Weights of a small mixture-of-experts language model, trained from scratch on English Wikipedia.
Training: a variant of SOAP for the experts, 235M tokens, 7175 steps.
Below are experts of layer 7 (counted from 0) of a mixture-of-experts language model. Rows are named router (the router's row for the expert) and show model dimensions 0-127. Each number is 500 + 50 x the weight over its row's rms, rounded and kept within 0 to 999. Numbers have three digits each.
After each expert's rows: "comes after" lists some tokens at least twice as common just before its tokens as in all text; "mostly gets" lists some tokens that are sent to it at least half of the time. This comes from a sample of Wikipedia text that the model never trained on. Tokens count by the router's weight.

# expert 7
router:410520444481487537468567495464521518495491441463497478464485512518555564527472566470534465461500497465421483535456490554486509492423440548426466491503441525534527522359557487536555566513429575573436460481536543404453554496451545598551546472422536474502431534477482499585535502498535397543477435450384524464412523575507493550512510404478384500446482465449399439456423500514438511426428
comes after: " S", " B", " M", " J", " R", " P"
mostly gets: " Cal", " Will", "ober", " Al", " John", "apan"

# expert 0
router:566488428447493444522483410449464407448447428430523511600529546550496468466489533392418544472343445508487459467534535525492501505490486596446505551567517487549568439413542450440506595484467437559447510505564493498533420489411439454533424505529510499501510550430597533501570496480591490474486445468571505551464569431503548519562504501538473491562536527493480476459453424577486446555496
comes after: "-", " A", " I", " E", " the", " O"
mostly gets: " Al", " Brit", " Har", " El", " Cal", " Will"

# expert 29
router:548418449521428483475488464523526572504540446521487491524531501475467452567462491451500532459596569480384496466524408554432524480545582418518468438464534534551556518406544440503528411501482415535520539460474415515431486476413493440563506456576541502505547503445531555572466534500481452530494532511513555493382528481484472482560492470552519442550350514526477405432446555600587525480561
comes after: " ", " |\n", "\n", " (", "18", "1"
mostly gets: ".\n\n", "201", "197", ".\n", "198", "199"

# expert 30
router:502470557512505469569563563533473427426436501492535597590518515501489507530503550408543442549526534539553546419582578419602504512466455512484504504509630496494536460502477526558525487498476448567498486553580513553443474526461434483511434546575419527345442448567547541481515458548543543427530396555572481565419428441501556478504525491516566518526496530436532579499468516485541545539463
comes after: " c", " f", " d", " v", " t", " pro"
mostly gets: " th", " loc", " rel", " ch", " ph", " pl"

# expert 31
router:498438549472554478539550395497446542553496423457531519552471487514592416510524511505467522451470459478480479450488537437448477572526451558531461550553536465507535459553434448531524588465469422551419468475551477387496413584500365516423494505486462423555578516482437559590491529456539496518485497573461414536486516484520527543552437527541578618551572430436485485465483576493495518583448
comes after: " the", "-", " a", "'s", " his", " and"
mostly gets: " l", " ch", " cl", " b", " gr", " t"

# expert 22
router:466570565585483450424570422479538472512523526597496571467545566561438471437491394435446477578546519500428568471471544404535495561491451502528552559423572508516464448537469496472589518536526475433451473487515519513420484487460482549508539452533440471618561562433582593554504543466454460605561502520508389466438613491507451471502429526551498491527486519547528475497501465495439496531448
comes after: " |", "|", ";", ",", ":", " in"
mostly gets: " ", " (", " $", "In", " would", " In"

# expert 19
router:498446563554529454509465478526493481480526526593575529404486466447519489535556451500540495515539445444536482551538476505567561500451438484457546487432428384470448486544485472474466463501519534534593516544509459555499590491497511552482543392557479524422500416483439530530512422521486595438555472484550441492490612526399402491606498434595548494463412528541505555451450572547563556407487
comes after: " of", ",", ".", " in", "ed", " to"
mostly gets: " his", " this", " their", " they", " its", " which"

# expert 21
router:531499521525527485560492533446451529566521454425405492556586488492526486384513432596389529554503476473527384496496484480433411537486563505504478523531549569559494445474581532547554578514451476535508557510582562479646524430524532507492551551470473490481548506455468533643562564570572499476491409421497501497409497498525455472445513561430527531398532514457484485442505514512478534516508
comes after: " |", ",", " the", " of", ":", "|"
mostly gets: " Y", " M", " K", " N", " J", " He"

# expert 20
router:429460425406568490565519434420466500535477455501568443606522498512545566524448520471414591501563476489537490480456589530550456421459406473436548530543518550502489508434456493494556482437444406603464464477486565472469520518558439568550469515508430436549506515534489519526504468490517506441504435429647505505477491496567493482525436541603571448554563507541450518545448596461504550566490
comes after: ",", " (", " \"", " was", ".", " and"
mostly gets: " C", " est", " c", " und", " E", " found"

# expert 14
router:485399526503420498416494515585483521505481584531500398467493543565497441458461487402487506510570463479472590451486453573579485480477452494520561406462475551485493582384474543501623584489565499562600459500505487544496531466388457556601519455505453503486431478401504526487564516479467438531592455567445513507440410437485580460512506527491500448522506524540460443529486526525483524489579
comes after: " ", ".", "–", "5", "4", " ("
mostly gets: "22", "11", "13", "16", "14", "12"